{"hidden_size": 128, "d_expert": 144, "hidden_act": "swiglu", "moe_layers": [0, 2, 4, 6], "router_score": "softmax", "router_z_loss": 0.001, "groups_per_token": 2, "vocab_size": 4096, "optimizer": "soap_variant", "max_grad_norm": 2.0, "max_seq_len": 1024, "train_tokens": 443400000, "max_steps": 3534}
Below are experts of layer 4 (counted from 0) of a mixture-of-experts language model. Rows are named router (the router's row for the expert), gate (a neuron's input weights, with its number), up (a neuron's input weights, with its number), down (a neuron's output weights, with its number) and show model dimensions 0-127. Each number is 500 + 40 x the weight over its row's rms, rounded and kept within 0 to 999. Numbers have three digits each.
Before each expert's rows: a language model's description of what the expert responds to; "comes before" lists some tokens at least twice as common just after its tokens as in all text. This comes from a sample of Wikipedia text that the model never trained on. Tokens count by the router's weight.

# expert 28
What it handles: Final pieces of US states and cities, and the comma after a place before its state or country, as in Tucson, Arizona, Massachusetts, Los Angeles.
comes before: ",", "\n", " |", " New", " ·", " and"
router:499514512565458485498518491453510541476504483482533518539470585477471452538517506505494568504526571495532567538502487549557520513427506451524498463478563397517539491557524539510564519509532545460507493423516498543522519567549553503466520551479499451452469490479537452530503532530441406568441402514478563499541483500458491561540441499492531536422543504547510554496554576462484535494502
gate1:543437517555434540445543537488482541470496498489529521479497547538512591550508476505531416510563540448471509542500506514513477502515470408531453424478564467517428553488502523534484505476506475412443500604428588460474487496571512478530505488519504491547455492479509503427441471521555461472521575556528557480463484575542519511444472482502539462471515459549476450486510501512541493465470
up1:535483455435467468532484475505518407534478479516440549470492500506440477530480537577430535471479546515538533516599475505523550421480500533463559492484546554462567476502471504492438535457457483558510427431501453532534498505448497552524523538467560513523603541526445549551537474469446522483516433500528461509510535395514547471504493475494516508560530516407506518492540481508498476548482
down1:531528502605510500486479460455517502528550450527462480532478479427477500555482459473476492483490447531501481436466470494544478491488508439496540543519515504450470423423479532532622417496504517509490479555530436555460456563517482490485492467435508568523503444481488567508485505515449551461450512425467436526474434479497499460446492581519528471463479508603494533478495525466552446538458
gate2:486505533538478540527511564442518493542537549497520515409468543444559526454497504483543625513527500563540509532438456490484552577481461431518581522504484514459417493465511535522494485536478536519498494480535558506504461565521572492513489488505483444497464533467573490497381514462600512566499445491500579481485469521502562523497440503510466576474455503518513517513463518503535473515536
up2:533493548537527514525494627493458534526528473477523511477481545480511504454490554453520525448539582511513560544503530508498510595504443502511593537515504504475489504527469521524533469543536540429546468478519494466539492495474577492534489538505470478522495460501534489543334436517478521529551500426538516515547503549457468495506458496524506518399506573476521549543451553530481474449509
down2:539501549511508527527488494550549497466416522543529524438531520441499435502543431507557555532468508513510483486482438546465524575542501521513555585527442464480481513519501526448407454581490475490474531496475504488457417537463568483623458437540486490491483467523529441491473534459504457528472529498536503521505568534480570505494481482454470484486480473511457595443467480522454530451556
gate3:550540532532494446443468522524532518488526449525545473523425542463535478530471546446493486476501475591458558458532548392490537442482446533476463488471495424485485512489474539553600496488495450536464539463470505516545541528510552518485498546491539534439522474528486469466536487495517481523496449488461495470548449399503459553543450417442492465532465585500574552470455451520489515540501
up3:478410492529512457494555481455550566440445520486526476608481508523418522465561536560459456477506548490513508517541501449519536515528563486495516506545515414477523498563553470504492523495495472478458549538443511511495528578495502489510502509452543469472486548545515467424519526429552471544484514445475516499554437456515524448486478435447411520594452500550472522454487554520500493499576
down3:492540529528522510534424450460490488510459539503545511533551510475445547454506533549510483522529569423519471500486535506539434402561489486553519508552558565490488550483517431516540491500529445509463532494531407526444510541487464470443484436539484521540528554553529468521590411480560474560513494498533514552548462518576473446584489512441467573503472474488482436499500517506476494494521
gate4:460486517521503516488455453482577470494620484509480600469536579480443569460481561539496616490538482450473474439462498499523508535522545512499504552442581468470510519555462496520520526506523511497535482460489481500493589529479535535531490565490498462458488536518507577412510489532515499476461555555523540473461587456521524513573554490511473500448491545554552477482513504552525541471503
up4:481471593570456504439488437479566476520529484483478513501543536506489473489494466487522521488522476507518582480503493502572452500501549463480586531519485499451444527514505562530542550496467554489516513510446512507420499496523504539561436534491461464451515591547517591404532457519499441539496568501499461475424498506494533525466520442541509503539481474464512547412477413530489535445576
down4:535415488538492543506524499498509443497432546498509499551493461528505494447451431506570456511572519489463455506534546499457529462495514583549436524483518525428438537484523469559539580532508469511530469427481470470586468570421467470517471536482495575460506521529484516480426491515486479480440475457420472529501532445530530445500474509515497474523518491573448464524501534465569522596492
gate5:475556427459525504476437483432453474477501496563532530507529513453513545533543544527489478454518598510572490577527522439564508480497509482488561483442475437534507540491577503496518549472510451462461524504483542568510565493473484541533620523523454562440476498560476546436516515468441508452446509508503495448501516493488439594522492512591464481530452471513466499505492563540514512506500
up5:599514477504527491484383487438514422486500460617531536478527437493490514492468493477514484437562507503526483518546470441555481532459523428468482487425530449548525428507486476457448576544543488547521496514483559476540532473474531515472493507519478561506468464524466547484495577479441523470449397460518482470478523508529452487531477565564523513443535524483488551512507521492538514452556
down5:523489508473450514531495436526450431457545483505473472531442531496540517515521520483528520461535514488536566549517537474590458505421472496492498523516575494467514544562524504507476534480419478604490488501518467569570561543556487466530490483533542549502495574445420474495487502478435512461466528477579486455568581451454520511479460434552427549497449552502489473537498477470488499473563
gate6:535534482542471486556478552497535523500517522478468475505490497517502519506536489515427473506477509462571622511431452499524472505483487469535530453440525535471601479402521429476549502515436500456531486491522524508473444491611475481499479503514498536566497451448493408502519496528468472411491523487446553443508505441538522505522476547562476527469513564575484563489469569479420511520507
up6:492440506492503472434577469463505461520483484517493523556453460467480513433480565580555465586594382523401419474546497531504474460451515493520424434466471449480424461538504536436478474442514522523505476515479525515506535524479495483496492489482510465544524471485556554439560502551511476513522486513547449552529527553495464493441462515518488485557484510408494469500523492505496488561487
down6:554527529506464551465510494457505455503516451492544475504499500563482496534497509465477534585459500502539513482556542591476498609441530466569563400451531426522510556501518451506477506473524455488487525550517486494501491549531521414518501444483559521532539463419451560498496504495543558503555497522568466472468551489545443548529465518449449480491432527429512529507432506579497496515529
gate7:526537470494473509440499439567515578479480482460451448482524518487449440520547481547525523402559519556482391524508499457486526491453562490519513510576553479516471462487473523515552500476527483482452515493474528539562487529508453500392566477491528495405510510465564411532506463461475492516498486531568523480532469540471494495453458495560480445546512517502556433540532548547493455434535
up7:477460483521517492404484551471555506497488480546455549531553535519481506526478409483498515373565507466475405480527598543508495513483547503520465498515461494492504481453446531532492488501484462519507488530509532459452418530544502556561510502482560513466554562476496427543627501473509472528435505502461498456502475540537512500515440505536516577528482469507488519559476457479459483541584
down7:394481465549561535559484535462488441490501441513472477449488585531526527472479563506631475478536526497534496506475438553477516469452485547441477512561463483547525538504511494418447481482480506477535561472491484518511527551520480410491528522488495562482526479539497500531511496463464517525549455493456495440510511474512501571501551542469540481531445530550474491536619465470524484534595
gate8:526542585500551439475480505447405472529542546496477532482497448449475483565449543443506442555501448553504529517478540470490489499447506553466511539466501482523511440440532489482520472481481503514543551475549493478522541568504562442508513493501530437541503561485483488491502502468496429515447465437514548487501505567413559547519469371494498485448502519512563511444504593419519498492517
up8:539564418503471485507506510527531551544532542558549487560512432514424457529593467477416438530540539558511491466484437440499569525455511492431487433528480492480403546568507493484512510484464448492494443478476510483543422476494498506556468490492518488502442458541572494513526448471482507456522569476445503548527560456528499498504480535464511535528501476495423407520462512470470536473531
down8:478511528516586486497555442444479531491508486452454455464555455536494495440479519488511587556417552514538460497503493525479481411493540438463497424551420501550527484505474474486454466411523467591429543519439537545507489453466503447527480511459460495508505493467513474478540607534499472551542515597474466536524454527446504473494547475538525529521504526557483510513515499505522516459434
gate9:491448534578453550490490493524504539555495555525549459524522420515541510495517525467493550449482468454465576541531553463448439480490445542584523545534491489463455443537470547509506524498487495493518448446458488451493495549519466467483554516474424410511461464489454397543529469541547523587451522475531525559515506484550464559483458492525502507499571466562533530469500570434526534498515
up9:493536539520434565491528538496491510488477515530458510606549469477537538517460492500439499521486491491474546536506557456462541516545492470575528572520496512456527467532462568512522439493465532457533450455475505525570546520421421476514551510517402439560524480543476478453504542516435520538450454463453451567531465482500471471535436468461551564515526481582493539533451563477514474465508
down9:438470489525503529461534496581486558468490556492433505518419426520573519478436407546445549460416515515486459544493412535550468479534502524490512488542480497429505480519503511527473436516458524489475560500479549485528511465567479472458503491534490480526518461443485494522468466496461526534528584502439483537544489536508454446501587440475509625481544489501475548497558509463500467540480
gate10:499493526553423452519479504527500530523387473506482484607486574540410513534502460533485540520482549516429552513478514475512428545504478539467458522478548489547521500487606547544500524503555505581583517455476503508502555535442547456473482508443500570538484482501489466458520474517510463437535509476531519478454447505534538585547524443515539468523506481548521509452471496503454495535580
up10:465462455495587491502501460474483528471534487450454507487517450522543478513539479486578530547547486479575461452520545395508521485496533518522463514555490495512448479510516457534489479505567569548464492587487556480543462538556514570430486487564512576488493548507508607479484453518508510536504432528480490508460607478465459405539500563504468558517461448522502517490500507512492469556451
down10:532485519583499467509491540542513536575500484547509507470546535376492467476549466534491546516526548507556512578438490465512585468464487515499457486480549438458544482541495514421453535487505470456481505402498497409465573508453465410508467534499501525483506475421513475554445506481506491514488474555483491443492554547540495497453474465421522485451494487518490502447566515484532524481584
gate11:555477531534441542488498461485544478536531478479469465482480582513512534541528515487498483481503520484473515407467558465475600512514485535535464456436493553547523476576546509575561489488573507553431459530467455500541500569441545514504527442490498539440495541539479567431478500567465530456516452536544495528482423464485472547429453482561474553513530473542499583460483493462553488506486
up11:532479509567470531538499500489557508516516536519465492489480571534518488583501555495467494553453506471526506369416560499492621515503432512525460494468499543536530506590513569549530503504511517533454476545483465539530505513447498509502523440462486526429513526541505528436487472591460475478467451508510467487502494363457466507414500431511491529490485478514517525456471494448530507488503
down11:491507537576519564516474630490506420579482507445488512528431543522509535494466458530487551453464514523497531494451559532485627544556481508510488491497513470449516513517533512468459525489515524477508545513529449492530462479493451498524598493559448496503497477591443574424448459550478473430484544528451519526564515452534465489454531496470485484466493549478508507471571454541498519482488

# expert 21
What it handles: Colons after labels in infobox-style lists such as Born:, Bowling:, Family:, Coordinates:, plus table pipes and words like including.
comes before: " ", ":", " \"", " R", " A", " C"
router:460505532524460535531531469448537563497508444416537523521419530440439436564560492512518548521508576476571507497526470540604462560434508449502513459435485497505507497476484550499521476498521541467490488438519483526500501540495546560502574517494536461506536452438525550523521510502456437504512455525499563523499474554484495550596461488456510554480511433517535548481561531511492511407452
gate2:517490509453524563472514511551499499461475473511486496505473517522514550528523470477479529503532417486485523504541466475474569422428451558470596492547498460552539504505461522439463455379567514457547482486467478470510472546473493477542501494564490485486475514421496527522498573487454530412557437532519572453491435478493422494522493576481525414545458518537460483457526497485497581512479
up2:441512494535503473601537511464442477517483544501540493505451518495508517465461545559528500420450536466525514573485525529509483511556517474509508476448436508498458478459578466550529532608439490526440494545492541591504450450448525507479530517428460540505453477550476449461418443462488527489431521523484469500421535411450556546504494512568513543504499473510452523534510494477485488561499
down2:454519489547474515603538465506464526480481503498539441460480525555486584524517531511604472472429538467459555514478488482548500501532570538488477560576537470491503478502491472536475510499496467495538487521521475545521565464543475542510505499544435423495580549513439536473483441485498478548455572520477531509514550450568588569560534471555464533550496512488418501560512558515502543491507
gate3:464498542477446535558476492480472519520534557443531451511448529513558488513490506538459519505423499456514527511511551542491567543526485552485440490416578492536542509439448470491479372508551522497500448494492459497587509475525535488503506532483461474518574556540476498519478488545429536577466502512513519481443518514473470402495488533475523507448454501536419541501499543480588573452544
up3:509458517525478421470437507406533528493451533533490497473504470496523523470599493482513525625441505474471503513542478515554465418529461563518508483438542476469544503483532465509505469513534582528514423532552431562517571562504533490485529516506441462480528486534522453487562506507477551542556525519435471412463471395511517451506496458469490506503500487468529437523503478504490538526553
down3:388485468392531496505513560488488433434467523510490449435557509465424474497513514461509480485564474537550508537516479551487463527519482542453501509598530478526502509447547542551446446550491492592435519477500536561488502500430520519509525494548491474415471488517486497502495509502502470519423560553506495513441459525443565509471561550467461498440501455500434477494485444535502528449473
gate4:457486519594578458530527501569502526528441393544506498534486423461420447545497453521490394482498512533532479508515512499539529564497426527502487459497456519458484515537445477547575490492475506499477482459528484534521495520469449520503526458549514474507528527484477510519475506561434496469481485549423461594463580548465475459537498529464454515535447532485506495496499505390492512446445
up4:542500492419423542463560516422493498429517608461538487480512564511558504466520500461517580527496543530466457537522539488417472466509560495503549523511544487524513502463546531473411478517536488481516512539482507438453473490560545507516477504478525466477458477532534560470503532489544494454519518425559509399543465507565476548425462514457511512415552504504478537490499548577506469530528
down4:506532437483532525531523489515485512484518599462536476581423524543537466519504481524412553460496503546503456480467471501439442495548523515482471477484513479606457445482461580598475530477500511589516494507525432449554505465475514502513446512465521478566492502446534512466523506465441548496501460563494498400498511517470527590514484563458455509492533517554458529529540505480460454473558
gate5:497451529438487499539518501474488519454487454564480536430527540447461525527548537465500534538511547537492490494493484548570499488586486447495465439546422521454481509554505564560460428540495505463465509481425459472516524522516511514544468486471542529444469569529487622467431510428486433505555588592545476481460519493488502518537504503504503500513497478477509525474465401460531518527442
up5:456527556527460485536492469511436496435492466538474519446499542470465574480512511510441490524498512533549499535488473535500531431434444517478490510509442540497504572521445482580501471527501412416531413536482520478486555462534495450529410513487557482450402496587514547480455544450438475494459552538479459454511536489521511473476564468468483494446499526480573430496528481512534457477456
down5:467540480451496546555494497498458518500432481463570466531532477518486519535464441526530481513480552496564478475440393458460526465467474505541554458565524517468546489492554440510486492488490443519543492467567429514532505520531430464492498559524533497510472431519558595580525560567481498525495472507453484495511544523455491556456570461492494521521413545480466600522522439476552544502502
gate6:478550512500514553537557456506562540549399490442469540562454504548524511442502501498471472448462490506427519534530540457494507468506502438471497496450507542464501520471518530445463461381595563474448438581497470530464521481470528538538495516502505500480426515454512580460516496451486501508561540525493530527486484501468476563504537498429502504463501551504367470499486514494532574493502
up6:576470469532544557489536460479558611549483494498459556483479520523510427465455591491531521516467431544498543535483503453550487473479512492449465436501510456443468503484489515494535456467559528470471441516511485514424479565395436507479526469474581554430400476468508466453456561488480537473522493485484486544460439518550532502474515518440491529491468485472458450469520534500461477539522
down6:430525492490381504463543500523539542459507449530517506559466520527460430462471532560488461484439524498502502476488475547462450458493499402563472522519467474449539478563498550471516514506459405405480460574491469588477472487448554531510519468445526499495461535516549513522446486494440429495503532516573519470556480530495442440508522510561454507476538503430465458510500497525522445508532
gate7:506485581542442536534451483575437455492468447468522449506510529482457536506511495482485456498498567491541467508534452527499524515430555446482544471501471552474527441458421522496510427556435492515486504504550499477445479544526541504526512476471568426443437469567498578545519459485587496492522497505554529447538498510509483508530506549515507482469485535627529529551530470525533501417435
up7:552424506465486499466448466582449478442528497562504534528491533529496566470493461451513531582419560518509554582528553515520549528517537456523494451497494568489568540537481555483528545429486566432442478446558465514467513554505561496488512491467430491527478482468538483471480506548516544461519487443479464566484476507553463541513463516446478537465549422512537542516449462538504490565498
down7:565508494408441532491479460528451494490548482450452440586497437495489485473471539506529512441535526507475550440414499422478443563479472522568523438458488562518558486528415485450504483443503504510508493463414484494517483512494600506613531449452483494506547485543488532507466525476514514461562528555524493483524432570532523469475534494548476509491477500575541524493500483492523471503451
gate8:437532537451473518494469474436485487439432474458489492553475514501522565531611392466560522480509482523449416502494514542462466533497448487491547482469415518484524479486452490575542514472462423569432484502531526531543440527471565496495511524492494498533476484512563554504434557459519509476523508535506430537537504481503548513562502521486535508505439463516498471564449482411490473481571
up8:515531441509496565514494577478489492523436489493556556549477487520461534520519523482525540505482468583471417529558494517559439526490498443482530503506475459493521571473483537522513443506499473425551475522562496537487502534491523546535501490553443499480491489541533499533449550487532522473538494478498464545516584528521522556516479473386525506548448485576567492640439573455519507458468
down8:489521473517475585495453505530474558565474484528453532451518435600450533521564454511593473525522453515524541552457484435555491458488489493509540448547515462521480479481514501458475517450494459480511530522479463513464488506469463531454450565469527535512515427509518497466484438466561578502527467519495504469491566499436526495523454567467499440414519500511440524556512391528451464419504
gate9:450450506476436492564513477463492510535452500503463538437473466486527520482527395563498478449516455541541509591497493511551435571525481579428516508423484531516504473504502505459498528542450431525523489477444518473574458470502471479545505438529508466492533464463476557451505564500549538477537534531481419542551570458493463450542476526421547481479457549481453569499502490475465509566473
up9:517568445531518538423494477536538552496440554450522506559491502516474544466461535461465487546458518461460551528564486464436516435500495470484500431463552489498446521461533477485485517502521460497458525563553487469511500490509565592465537524443480505474570506519477448580426491496518419500450512482540491593476450442503600462437533538501454524483500501523495451462460468472487493416472
down9:537421541468480572521485549510456551494467507536436518507518423456527560563484477529512529487482458575440433483557572550543487596473541533523524530521469511440477463459506425525493497469480400448448510505516533505497473544502509463445484467546445406505525447431531557553478485450468449515506464479512563462466528490553507554465478494467534504470474525502559503534527524531462497443495
gate10:507511557542593516505553530440475502480443453513409476454521509468527490494470444481560577501499496542441512517504553524531503484501519489574531485517457537541507511496465425457515504420470556594476520561525448476437503491473438496577536505431450506441482495526538514543441523521505485423481411441475503554532528584517503536544483502523446555524518493448484510484526450475493494435468
up10:481442489500382527503470495495483507492497464479487472527487524474514490403478508513499441488494480485468450518450508481572573474503518494556502440512503425491511454514459515518526518540439449514469481547584512516480506530460500453553489585465484597540461499460498529547484490460495630574529470544465570557464481526492442508555480484474431438489421538547436520467489500484525480449495
down10:518461513506511510476501489478536477504441470522535426527488517422557475479523555451566547494533503489429517542484444467502563485540469417491504490499506459482461534396482467502499509523476515500541432413458500494532451445428482554517582499483555537501503504445522458559492480375488492567516564452450440473475475515479515494489487506509560495573474425473529485525470524514578448538465
gate11:510470507515540520470461562427488514549471449510505578516506453505466483491582482526475491562408584471533494460511452489495510481517554499502500550463555509500567471446475551523478511550476527493449547502519433532496534506583510450555528523456476507637560477474477568509537466529463427539491471461491456528556480481459544459536459465513522454459409556520512520454487542554525510526502
up11:543428480474571496457485525448492531527538466500432488515478461475457542489580536476432491521455530428473451464477526549528544528489498485493482516539572452480551452424457559503487540569480633475421555517499449585446520533537466506524516488459466479574530476491510525532481489529460491510473456519450485515526438438512514511557470430460452469516431496501520528550466519521554513472515
down11:455554466497442517472480437523556443483453488439430501514463476479511466538551458532549498440380446457532472426530493443522581487550529528478454505502479443543499509489516482492511507453498497509520445485486499537468477545505510557467517465541418591484501480516575528467492526453490428450531530525493491523505503462450434512522523499562418502495514490489440452532520619486526546552512
gate12:542526480478509485607545482538460486486483519489541545514486449481426473516535461484520452515569471466547484497535558453509493472463502487540439540486546587486571529570482490564557545488601531499485525557529539587488556520448486513514464490508500455519554453477451538544564472545470466478530482554462454520553538496489434491458504497563414588443474452517529486503463456522487472477505
up12:533525536534443485531494515508461516533482519457563520524477450413424563467507476510518435488537541478507531516486504450525498506517518511544482518474514556482497515545435482571569459554605578465515502524494517489421591512466435522530464450451473463527508502516457522532510458455432436511466482525415478498562482481467433476509536427523407525476482434495499447504443489510479494444446
down12:542432465486514523557520552463463555466539500475472511506525481538522483520462441512542509451502480433493481509474434428514560506557475489470536505507449516580488496445467608463526547459512549481521541534432509443522387513475487587434476512501500539465483510483450510521545519485534536526491497493483514540494424436548539509448490522530466462503451502489534615453514504447476445567437

# expert 38
What it handles: Prepositions after verbs or nouns, mainly at, also under, near, of, on, around, as in died at, located at.
comes before: " the", " a", " least", " his", " age", " time"
router:446541526522506492518541516458531543480487500472487512485505531451460461513525467526563571519568539505537525524485471533545514507471466468576490462504551479547568483485475538512522501481484515480465485435496460489545497535480572521500542545449539438471470465486553567551542527501419488516462442530440522583540475540440474585534419560504605538481514504559529566457584535481448528441481
gate3:428498518437447456444524505504502536488417493427460499386440553466475563471483529517451518504534543453525524522507493477441494481556490481496477492513473488483561534490471482479493497473395438428487467514479533476429543512523548588525423523471490458436506430464492449424547434453474519471474488549484459493471549545485523479522525471567438495525508522529498563460533499531543553509524
up3:425590511463476461469476485524422503487529533506515455430511536523421527553456488552496449491521511507569515548496520523503462494551517535509488564424404517474519505485561548486475528442508456443477457518497461443528471526431465461483530575450433493466482465535501445551463554451478512473498528519511471532423469481443454521495503499463461479596480437470406493530501525485494531569500
down3:473508541518464467529460439525469591523513449505477595462505424492452484468520461507460475448462462441470542499537487471509521508500519570443505543495492498524539509511518512453516557558530530499417450505463462480544503487502561508484505556595598554573436500549478456525435552563530516532519496501448518444508486580451559486545442476515507497481515526451542476517473465428512503526574
gate4:485527492510493531456514487552542465475456495517567484487503463490525428493540531476492586467488476438553567474558467546574561478530470498486548487557439554535547440482512511516542528531492492533568466459528521461541511458491500510474532460480524462565485427469500626524454517483416497541515473510551544495535498503538439508518499472528591543524443529447437558532463444429453538490529
up4:486494512493607540452468498497520514538460534486518483510497428552518463483482566487535493473549510542521491449562494503552568518524444477513553505489478568462524451446501540533594545523485502489526590506556493486520499466547503634472481532555537465557523460458470567493511549496401488537541474502545507522515470572493492513492530460461579565536539456546540502518472514566439506496507
down4:501512447496504487529534492536537501524561419466484468486578561495562477494491505483462525532510489523517483528420510422432462496532506473455552473559497450469525498459439549460560465503487504557593472513544520489558461551544556501486470507483376507481581476551420549439454516580520487442536472522514462519505518449496496540507462491544456532567477457473537526491537460552509462465459
gate5:429530425518451515447509470515451484473438516520525522532555468449491514536514501492534457577559499490496530443531481497508496453466443486512511586530517483473527588478547578485501526490462533507419507565470483507453587419463472545530443465499544478481519477482482481552494483445490490508504519513445407549505566516454563518525532513442573549453497462583489504479538473552529560457546
up5:428461466469441548508508496466475488502415526546626537502454494509501499536495560524576497529492510470534469491527521516472536542411512491453490549548512538549505551482487486538521496452476511464542564529517503527458512404483501534495524489505434461499471573514434520596464470495494478553522487528530511517526545548500534465520429563533523474461464610572472425449505556503516467477527
down5:516484555552431525513513527512514539551461489568457498490432503481533560588447503497545416467483496435493492519578475496428455527445513502458564548533463479437442438477517509528561499449531465447516451520564445544508491484480469489549447477550481467548530547498451439478571512450491512555481490509499481408492558509455494544502505504496482499560527508439539477501420490408498507483546
gate6:545472518554529501444486454433484422542531526434534497471455493498506513433615436485476478456453494488489564469487527537461531485444621521496508505413536478556450510468530521556581561506536552438464498432485588485544519541489555517508497512520527499552445507549466519557502489451489503472475486485455503494569569511493443495511489496558545546508508445517451494449488522505525483503452
up6:480574477512548528563457462486540461486534488444486551498503503512562553527483457449410484446458475561523397476558531494471470532525497512493534563494463523545515524480501514559484529495488474444497553508506559528544543477447412437488516495431544513549494458552473575473548495505457530543511524561420466501530577553459486505520569539526469492600521442493476511552502517462503483450519
down6:479567491487436520454556534466475499454500471467535523480449489540484443482458492518534505430462484507524496517528545551592494471559528470504490465588510419521484503493502481483473460510579554547390504509458523522522508595543494512505483478476465455505589389546518459503530497505485444516516511491471517488484453495543490548583516359484436513548508492506459495499490480491446453475495
gate7:489517434536463513426534553487509504545523489545517512531554522442544457471493545497457512541474554450491479516477516412580505468497483507505548460486457514519535494500491446510564464524476498519513488483593561522484504524496548522491535482506506514444489490331475494628487553489501529454517540538444549492501524505513504520474447562424467486476434490533482523448492506502385519463508
up7:578525527548486481499445518566558485500531538451467527478460469500492593467531488494536545476440524528428492537483527536477428491512524496533454485473513499440521402520449497500557556476552514511423471514522506596571465498533413506443537466540542561557522513506509464419494516543494520526554495512491459465542488477505510473516512542541492477520558518532444464548483535397562518515426
down7:501532431457511526456568481565507520483545490552548502512519427486591450486524550528514509464517508514497530476426483487458427547473526528556463542496526506526427471516535508585483423523518403415481562488516529500580587511540525468551493487456461586496450541451501519530496561495544454520483512507466505516525483495474564515473544471423523492503489416516474444523528489565495495467468
gate8:516585479520514485396438573445476520509458489517458414434495493477556508511528473526500533515446511500478456557557490561448517467519420521480583490553456496461485492535515483505513529561447521494535535472503539429519509544584504532504497583492539525556513520459548525503581526527464483459542458480500473496502455574525433529520516495497551550524530446521490590460484434458447509489527
up8:586500508473506573504435510513444521488465448473435485589546494403516531465517484522517442540478461509492490426497468532458496511393505505532491524444565470463505537477536551487502504433453444550492519509447474523474469520517426470475446486550554522504508560521494494484552483490486429518558458538473436523466577541467544526519500452460521545521536472582549557486500441491461484521428
down8:496510449508488477466469493537547487450531491477449429484475489514501494497525443543570493457543489488470460533457506619434534545480503476460533480422431546560507464511551471555483482431577473540440503495534520490416492529496476477479425466541489503471521555539541519447520479495431531584581501480507453488539521525515533590526501419502483507507480528501440523448529458537461429553477
gate9:514538496512476496455478503539543487497478525511442537547511491504528529436572490492516446526439467483553476463552547446543530509434581447582462457510460450576524464504534433556425560445406570485436508508416547455524508509453543533480491527517450531483504498473517559519476501494443465481373502498484522507579539535540525497513487504471510520520532505495565524541533478556461486480504
up9:497529505575496450558450435533599558446477508575465531510545497534436495487491495578530509440496542552497485484493478479543431492404480482447491529535586527474534519468522538450443527498496532521485528552495478509447470446470543489515511499438521498480544453553559493488550411419515525540474553493496463558498474469511418455498572492479522472436507505500417478456502535506478467536537
down9:495496521539581534502491515501455584500471505485535559507522536430501534474518507485536521507459523546572559528457503539494538478500521578527491505473421498517440496523527519476461513417444511484462572568429491542543528511495434496443505473472480520526511484532477541476521511519500455537526527476519481483554497572465525622505512522416429606459430490523571517461518460491413488507463
gate10:426516447500505480493475552432516516456450486518501472511462456568439480484489451469463550471505542525488458484460593451428496479476496537566567551422503486501475522497487548500456472487453516458471470555565547411605502483518581493534507496521481429480507507476539468449495461542476503478570498479464489483536456552508581548510486568523533451498490519497554583472560525538496543547471
up10:516566460413451493502510497512511548531526490472581444489509469485523442359464507509468401519493525458529482526527529532456532531522583490450502453501568420481501499496527585520469503552524469555462462465431470501461535466468494534554473547467519581538469531512509494481509514431518469538527515507458468496469545582519418513460541521483512451424531517538448488476498476536486507482458
down10:542526470551502509493492487460503525496468470515472547519449463487511488526499489534493497454540471537508507532504508415465467460464489501483567541521468446467426491476503569537531526438484488447482462490554455524447514493537576535473464488456529488549501399513371484548526481507510530458538470523542532505448539554572534541462407558476493475520524450493468630531448501467513532498406
gate11:548494456502485414470512563495501435530516506476510514512521538576436389587536459420504495512499592552533545509558525561469479484521477507512437558523505488461484480416477447467553496502518466539446503470508423536494474483501498476493428547514426502481533524527477513499524480457540583533538493495534415548504571528492540496529486521534526460472551487555493445505531497517584537532469
up11:492527483478469443474466437446494513448459512476443484478543525455433427518538462486481468497481567534471560547508482491508486515442487431516480451430528569549447523474489562404440526463517551606506474441493449453444519505502454407536479472474506467477462520483486526539467449480481531484544447490524486504487467476411523523499478450531463476535428570508510511533492573487510425495545
down11:483513429519593572429543441570519500526451447441473522479573493413474435559502521481534514447515471512537466535485531428487523462569502511533481458474466547537507471556504518509483439528495525489492490478510483502528519495535450425516488528487504458414466499509510460502549474467534520487584524467479561552543483523468451461475429448512476468463522446539449549417489488575497551431503
gate12:550446428474480536465527525493453449511518496439532550429489587498495438485489487512501507477529543541568478511544576505541503462430569475497464514514589463494519477462452507483520483473468538488507469518511503413532614475529526491403500530462542417522550479521516463475465485541502489528494538517551422530530595471452455570525511538539491469459468442523459492466533472489520548527469
up12:553542522511495499493491516560554525538435551532422468534490449452457464497575536437513489485457504501500573434534529532464506467495469494543534521464476479491553534502589419513501451529544484499425491538463441482450425555492442483498504510564524509532550512502476504482480518491483495456508509482396477467469480482492483493482426588502532562614513533489448481517529552514411529456542
down12:469615503583449469516434486527411462570509555471454458514506476535525457525539444484507521528498514481464523426528505502480508519442449562494512471506404508432432485470523560499495440535534529462482449501498433541474476490524543501511520517487482482556541469448493546516552501540516472536523535505465542480461533486430575494525517552498495532480555486449468493516538508481538470363553
gate13:458482469499549434515501506505504477484472514530553536433414426455494488549508460565554535517454522563519523527552497508521513511458464554485501553507482446531456475441423490505498524551407490570456567471461486523489409532453516526550512496522466494542441460498537472510580481510533510530484503486527536531520500503458433460561483519529552478514474482617515477467596526479496443582480
up13:493451490458607456538520556490492458587488527541545526506484441512458512549485470498558531445463532506483505523521512456546497554461481537517480508498522500493509487507473483524485521582487519538459548525485499500496443572407496463576464449491543463515478523507518510556547475506540497533512544450508545526486457539434486527584567480552522547464479520581544540460604555492518389548528
down13:531523499481474534464465515488450528512453519481428562497460421452547543498562518415473469451455461495514552458510540483489523491491519507463539409466492527433490545503552473548466508439559454474522514586535514520494493510516483519531517518523564435515445531416486565468431552494506515476512488458445487505515459426480510476418460406458432488482544468449425441515546527478505525458483